Below are experts of layer 3 (counted from 0) of a mixture-of-experts language model. Rows are named router (the router's row for the expert), up (a neuron's input weights, with its number) and show model dimensions 0-159. Each number is 500 + 50 x the weight over its row's rms, rounded and kept within 0 to 999. Numbers have three digits each.
After each expert's rows: a language model's description of what the expert responds to. This comes from a sample of Wikipedia text that the model never trained on.

# expert 4
router:535481471612437473405559458490454520475504500511497414453459468453522521502532510436546511481444492527481509419547496572442518472599549536457482496537545520558366560640527471510507501513574519564475447463461509469531610453510505472441496474609488580546489560519498509418479501520490551466489464411460545567573482595580528515537551430549516495523448486494508433519597494503514506380420397495483437496503436454484488484509395535584545425495499544540530497417495544546559484551488627
up1:447444589500574540438535503615531492510525488517400482607481516563465472448571453532516451451537500539520507536554558510482493494573422540494495474486470542557463516524444476553564543603408426494448565519535448451471488409583471527433460452563534542463530477527511544476509469537506494495477488564583457392492405401496525420527531473504515485458393498550512486588435553558504543477554479493509448484561373551381602458461501525478498458538590536484550426542439571551535555529488475
up2:480490588524512499439471466519486457454517428538470483400511667504448562480561504513519532467524509529530440510468489573474564412605582520364534562612529504500489503524491598482558563577546458450564491475473584442490507423427508401501513498636509561461530553514493492504435414517578424536562567506501513430498453504546524515492477515506524443485431514475529516475465572550508588516481542478438536438459406512531567531483498457499505415441466468524528507505579403532494427574504499
up3:487483454528535453452544459467447428435480472469497450539412486517448481560449456423450512529496507568446402479536480498438457504421492529442458479471601450501512575479507508473571602494536605601488475531514570487370476454536554536479551465545541509460526492397491474507453503594495520535534459427465639517465469547560534479460463478487457443516546499506464455536418558462553448491492391460429288442517441469543474534493572558556483510502496517466582445557499485515476491475495539
up4:569489510491463533403581400572469447501461571421562468509527451434489589493517534554520587483481399537490496470463504446503457498469527501532473472471499487478424432587528538437495512518564534468615481490456508447607565478536496471471496479545532500466498493528555469454443480502461451587437444517518581556469493559565541552524553517423563469523554467598502496448486535504459499574426428565461507607518531474535493383387434546551431471628467560498544507452469552554569603478491489
Word-piece "le" and capital E. Mid-word pieces like le and e inside words (pamphlet, television, swindle), plus word-initial E, Le, Te, and New before York.

# expert 52
router:537529449440495498372558586478472457427584511529525557559465520509538588473429520479479599444532568493398512529506558498465463468562502499449469486478524501543524487486429516467442530526522519573397613495601547501491486483499412501562451488537469509513455524436423441451517433467451508518521490457503478524386505439573442385466558570492511505532469526537602549494448460512531483490515530549444463514465487574476463535452540481434430538565461498537524427538602406428504447404531631
up7:480437522410601467344636447506520548489487632524382565503517479459481573505538516429526416450530472560481492499567553481456485428506542454506527509496457604604498523512586549445526584545466530512601518566487522512441504499514494518424474572470537447476475400540485493551465568525461494506536545521471462526530578515428492494558529602535527484507430556412503530508527511505572516458433520518555511545445588487459474520533538527554471443546494506510550369471504464460585464481533512
up8:435480560454472495426516477443484533442562602512536501466419549462513518498496444515540466512443474534548489418440529478504407515443537532507603483499534505417491562465427529468528576549485550489483515478575486522534500526503541568568666499437522538508471445532497540550460410529380515453505534458470550464459485557425528489477523472525468470456580589617478507392552495483525556528434540491546525457432456536457517576370550455368423508508526613503551425486503490445539511541530515
up9:554567551546623521558464488485427456520491506472580516527445564428525490585560437466539541560486445381528426526563500404482468478474444493547492485455464474468470553610530493453543529496468460493480443459517475508521473558427476538485423569570519546470561514500545419509476559556551444590450517536425534487478507577559441494479527406545612541480458519474439514490527489518486537493560513476481493483551522562479465542592543463591616531466499450477445391521505454453623447389502565
up10:562535515504531455443506532490541460439610513549501491547560451566502437529474484611488464527422533524473608549435562533484637444506489534523464523426509460474532493538477526480463496560539552550486528530581402516415533477442481555487521544469492509510543447508494548589495544570523462627561518492414523490446506465555530482552466637481492499457503549448509585488429562549481476434357477477397515480474510383487454477557532503551515518418528521497398480568439423562532512541541485
Nouns ending words. Count and time nouns like time, year, season, number, month, day, form, plus suffix pieces ion, ure, ization ending words.

# expert 44
router:521505457491370578516507548420483518489475561517434485573415470450449420446522457487426477528433577468486523475514455449541540456431494425569510415484434475481541514473499475466432414410461486466439509584501567426526503457588462554464490483503482552464408606565466511484555468518571488427482427476560501440521569459476561514388482508560511414555457480510402485589477514485489569568537581543475570495507449563431474546548472572532551447452507501546425441512506546479421444494446553
up0:497479481513588551480530410538499417469548449487516488603417393430458491437555456543605438513545397545519534584482599491581470391530541443574522513367485561478488531459438487478527447582491494585529471567514503571506474490434466446448480480569464506526540544456423490463476487466433479576483490547488450520507451530523481514531555482443544483396505411553460465465453538431481498588518414524528538554572455470464519571438491540483445576546544550553487468578522566458504546482461547
up1:456502550511487527468480403525442387452466527466457530484516503553405547532567486536466523478493465532494491523567493457527513469493449542487549452529477520525502546467522465565460448517467513513507535505475352398486542552480486479395382446473487543513531471477595482442504435483474509470555607504536520422488394499525575472606486483430572557481458447502519393470515503496482561481445521473499449548635484429572478573560465390435597479480488500501576467535511535553443610391489453
up2:564505522443485501440455443435477593463433503433497461510426561475460531581549537517429489437445534503500540536477546527634435453534545496534438519569460508459525530451443534466581558507634536474522480528493550415440549503408452469586454511525538428548548518410505412494542508552573411515500543588516502487452508496451538493455490426512566515516451544453500473482473512406519521491444545491552506471521429535568468402517570367525490560507494459336555538569526528514538522541501465
up3:469516486559501512536483357471562428488570464537504470558448495545444504488517420565554394477520458588507482549544546564556478433460407503447561468432444534513524561509456500547548517566568454545516525459525509410419476414556513469584485469549465484560479500452477417528470599577522496434469499493515586528481459599600496520490501607471430401545462510456394535559533491518534489553430439543418419417538473479515541475522449463484593503506480550523573449507525486594527490511456500
Opening brackets, quotes. Opening parentheses, quotes, brackets and dashes after a space, as in "(aged 50)", Ref(s), [Fe(CN), and "in" in citations.

# expert 39
router:474554622458488541513477537474485442472512430551621610555569401486516516495508478563586565552476393552448532471491504497447496548555472513545641514488486477448532468414489480465590488494462559435466494482495466459528573395425506503513379434485553501489442430532501471533494534477489459574535534514540572432455547457500476555558483510438510501528466468603531483431525411538559536541413478499518512502444453484415428437462520486525489457493462510460438508475470431523529588597418421
up2:586478531481507464450401446468500463531492427392479499486491495504490500584524488508553503518598477506464577578485470492523490490622396483489545462527579492502528493514522560537480477530541411421533444476519567476493521478448490454423473478463598516504576555416454551497536536525552429407449450519490539460406508491503551547537534455453547469478536462587446473425476474415359498574422478503530528540383438411470544452540470493465451557406436551454496493526448420486581442519505418
up3:435433564524490408449620473476484481468568446450573454560447436454497474553486408451554481490425427533522494563421553482563555494529451499451534493463590453529545589465469480523510461475476522473480506508442512495402529441466385500484446497544515496490523535463489486516413494553490471579524475512525559588406455530580654534481428563491477515447510590481542429435509521514520498555479411540488361444554437416390521486506551511462478512521464484503503509487502550464473565518585420
up4:495572516505495489464563433477514527535586518442484504594554439432435511492491568545511518487583443542560480494462505514499498528390485513487535484559554457502521482470454505570523538580429512452597507525468336530519605488571494472511536451419550473515582451480501517461542505547541471465484531440546591486355547492646487476544511534443472517500646512524525412453503565480402448548461429553499501602452507537521439466471465500469529482555470547477578499489463561519506596510442488
up5:539552547538479518431526451485510488458533460525503468518564464556430466452577449487529552490534440562490450433526521641484446501577514461582439542451582528589491511549562547518437453458512519517413469561547482529443529535496399492573413541527552471548525547518503424405433522504485516556591475435421545466481472454584515464576505534547528448455604482475501438427573456519493589542447421436535475575532440488508489602484497478528496512403504543524465419496479518591377533515447480
Line breaks and -or endings. Line breaks ending sentences or table rows, plus word-final pieces like sens-or, Hon-or, determin-e, and verbs like include, provide, describe.

# expert 60
router:492524638508523531531413556481548586471588468492635404500498506484493429467574466590514528482477505523495602501500491465437482561437452485475491616444487575514491532535466512534480606465420440495484535483474524537546474523501529513467603568552549432547555477462492423620575541494588431579426478474497533536529463515481536481524538492501475405513466502495506489534460530536468463441547498390566447522616597498483495576539445464486469441596486465561495513536517494474507499492377492
up2:539410592558534486451477527467498604411525440561588452441559534580532489507483572499556430436443568522381596514517536499590511486529534567434472465473455583459506508500429555559482446523555432469495484428502545526447531564513516440469511514523474429497494560457486518520491532513560398461426430591536484507576460623593464490507509449434620500453490503544519479570422455515419553598479516459520577500556514550480430493486503447557492490466439404496535476524540492516516459553502502
up3:397407555509507497449606442516491464438530512476649485484468516381565490489468422500500506407493449528583543552403473475512597583451475480487467488492467461464505616456557489546450554514567479582550479527529499552457401384508527424512509506546490493488480462478485567511495482520505486561505502464487537540576590504546588494454463480450497452522550479497480498548572444549592437507508423462503424367531475396489537600473535565512496548520502538453554414477502476559484499522511442
up4:453423525552441467465615419520521521503539577436549519587436495470425461502449565469515580517523441542511464448477515562517496557424447472519415524516462444493532486505491539552445535528538537466599491442484425605557532519509562525511570612509545436491527495456537405531442552605535441562428446497456510595408488443520493546480624550548529476509574548553546497485473522568373497492531448541511498552533531473500474448482394449448540506561490492468527491447413569473449576462493501
up5:536472615518501443520457528483556480513492475581536462539649505551420476390488508457429450570503504504451493474494563483465516441513429535499483531403501566453485584523511526521518542459517422569449533629536444537538527478537508459534450580455558533485449403613531483552572547527564418559537414421540531453501452551635533452455489538517510559535530477372549478522602470549484446499533413418487423474510500504526545484512412505503486520527554518544469523504515556541480546447495481
Second-syllable name pieces. Second pieces after a name-starting syllable, like er, us, es, tch, ough, e.g. Wales, Borough, Match, Caspar.

# expert 21
router:513548550510524523522519434549442586533449419489509546499501497547531500400561432433459523493571451521553558423407527531468419530425393505448476553602481560493550453594462430516531490472456471509521412515461448594529561560455420540529561572558542551380464548491545525426489558457523581445480433600467519562449537497435447457551605490523486507404477476476568616518479506436521513483517469502439517499527519516460431438489481531485446463583487518481440584502535518551438478449497491
up1:452584574487532539506545547584467515427515483482580514471429500554380523532613510520483456421456417504473550584471517506548459481482502559462472518587434535613464510551500454513522501506378481510457516495520443505478494454487439490497519506594503551561453490529546505568585479521504542461451471624495524540452434540480506511623511502511537613575501481601491442418520566498505444478499421518448542523488485569486534422489492545519469541591490465554496525441443510639447545491576404
up2:565461536467531510425449574481417393397497477483570530525575502606470496607511514535577400494587465488486523465409477572558458430572545497524442485576501494516602486549438528491481596490554471504424458545513481443446554503516345484520452490410484485481512508467520461428558543470546448455518526527416491448481411542491524566567478521471557422470481493421505546547441467403471533542441468433533483500517469551451499501461495458494444506471522636480475569527536501487497442441509433
up3:526543447564499503507594451536562458382581504431580436621491546527459438515450437452428458538517492565503467570503556508524515497381508471462522503513435553558542503560468551481508478530506474554494514417534468459470418413456534395385495571540524465606441559480494458544482595584521463563507470452482511558428432465495547457422532499513458430440453501453459487574507515502614435483468445546479481470526436385447477496480544577485493441535538486454535515497487466416540539445467484
up4:542530525561540492493486446495465506464465465500497448594427448523507531449532546483505526511525495546492479526433468529504422391443508472450522487658563504413567436526468548485532549517484438398524535525478476522525579520491487456535593473483555446495576457484483520477481538516496483535550473548564609511498491463488589512548545529420528464444644501469538545512439452470397345554460493603534515570483581551449482427489501499541439470500439550447505471445425587576572524443461579
Mid-word syllable chunks. Middle syllable pieces of words and names, such as mon-ster, G-ard-en, Vil-ard-o, gu in Gu-aleguay and gu-arantee, qu in qu-alification.

# expert 56
router:498480493595443508549465434598473525477545457473402532467522480483500577481553525540429449451486513569481474520556457588443516576478475493491531433574533522507512512552490477420470510429528458478445513468566555465531363523572528555525463570463505515404480438609435500492528503509484583537524507562511495432449474402403438442588433515498510482508565503416627514493478522551499486518535527513527526514494568493454522431424532462446442562443385458486486490615418424563440490582488467
up12:514519527491527601556543501622498544413493474501428538526572589518596539529545505419512477448529432491475568482602538558413484577560439425467551503538554423425542525509524499464545520554596515552506456478549508465518504557472520505472607529527532467444531455422393566539500540497521568586510385537519538499466526542400457460519520534528447516464531464500584460416533565491507582474407489525577574536564547454456529533449481503451510509449495503538560500457393468514479521492609452
up13:494470538528454425538412524511404485509525508484452488462509522481563542487503526523598540469459497500407587483550547523496552488492538476583534479414562522475559569438420499580449495505542387542543457450564490540453560495516489563460503546531482508512497467458416439574504411549423489535488499529542444520530488557518378419420485543531480544548487532456496510456364485541456574523455581476516577537356463434493463509531556524484427537473467481469555399495550629544480548580547551
up14:519456518411524482480506420470512486600422418430460510512423504475519544534549509573522504449411595532425560544532537544502421485547572552470548457506567500483474585639513486493535533476570538581636517526541527479549497524518500508564374526506507501446421544551452528481516519500548559465495510569413568533595557582540516446573513486552463482498513529406602493567476455486524440505542387497528547553500535539532548460455474478510512520538463543561513404447527475519414456566448472
up15:457442509594501424423594551501401500533580509551501409497489532381500528460552471472489508553508484568600481516502435492470456497564534400517502512447550544465432466552545529468527542552490545494469469465471520551561538481458490559502457506515401574524447520514413473449549454495480554533587533547543416508556502522540391539555437568453527422492568509470575578525510443509517487439427415499476575422595520542517492573460463492445534517510432551454460473493477440577554481585569385
Place and object nouns. Common nouns for places and things such as office, station, village, church, species, War, plus plural -s and -ities endings.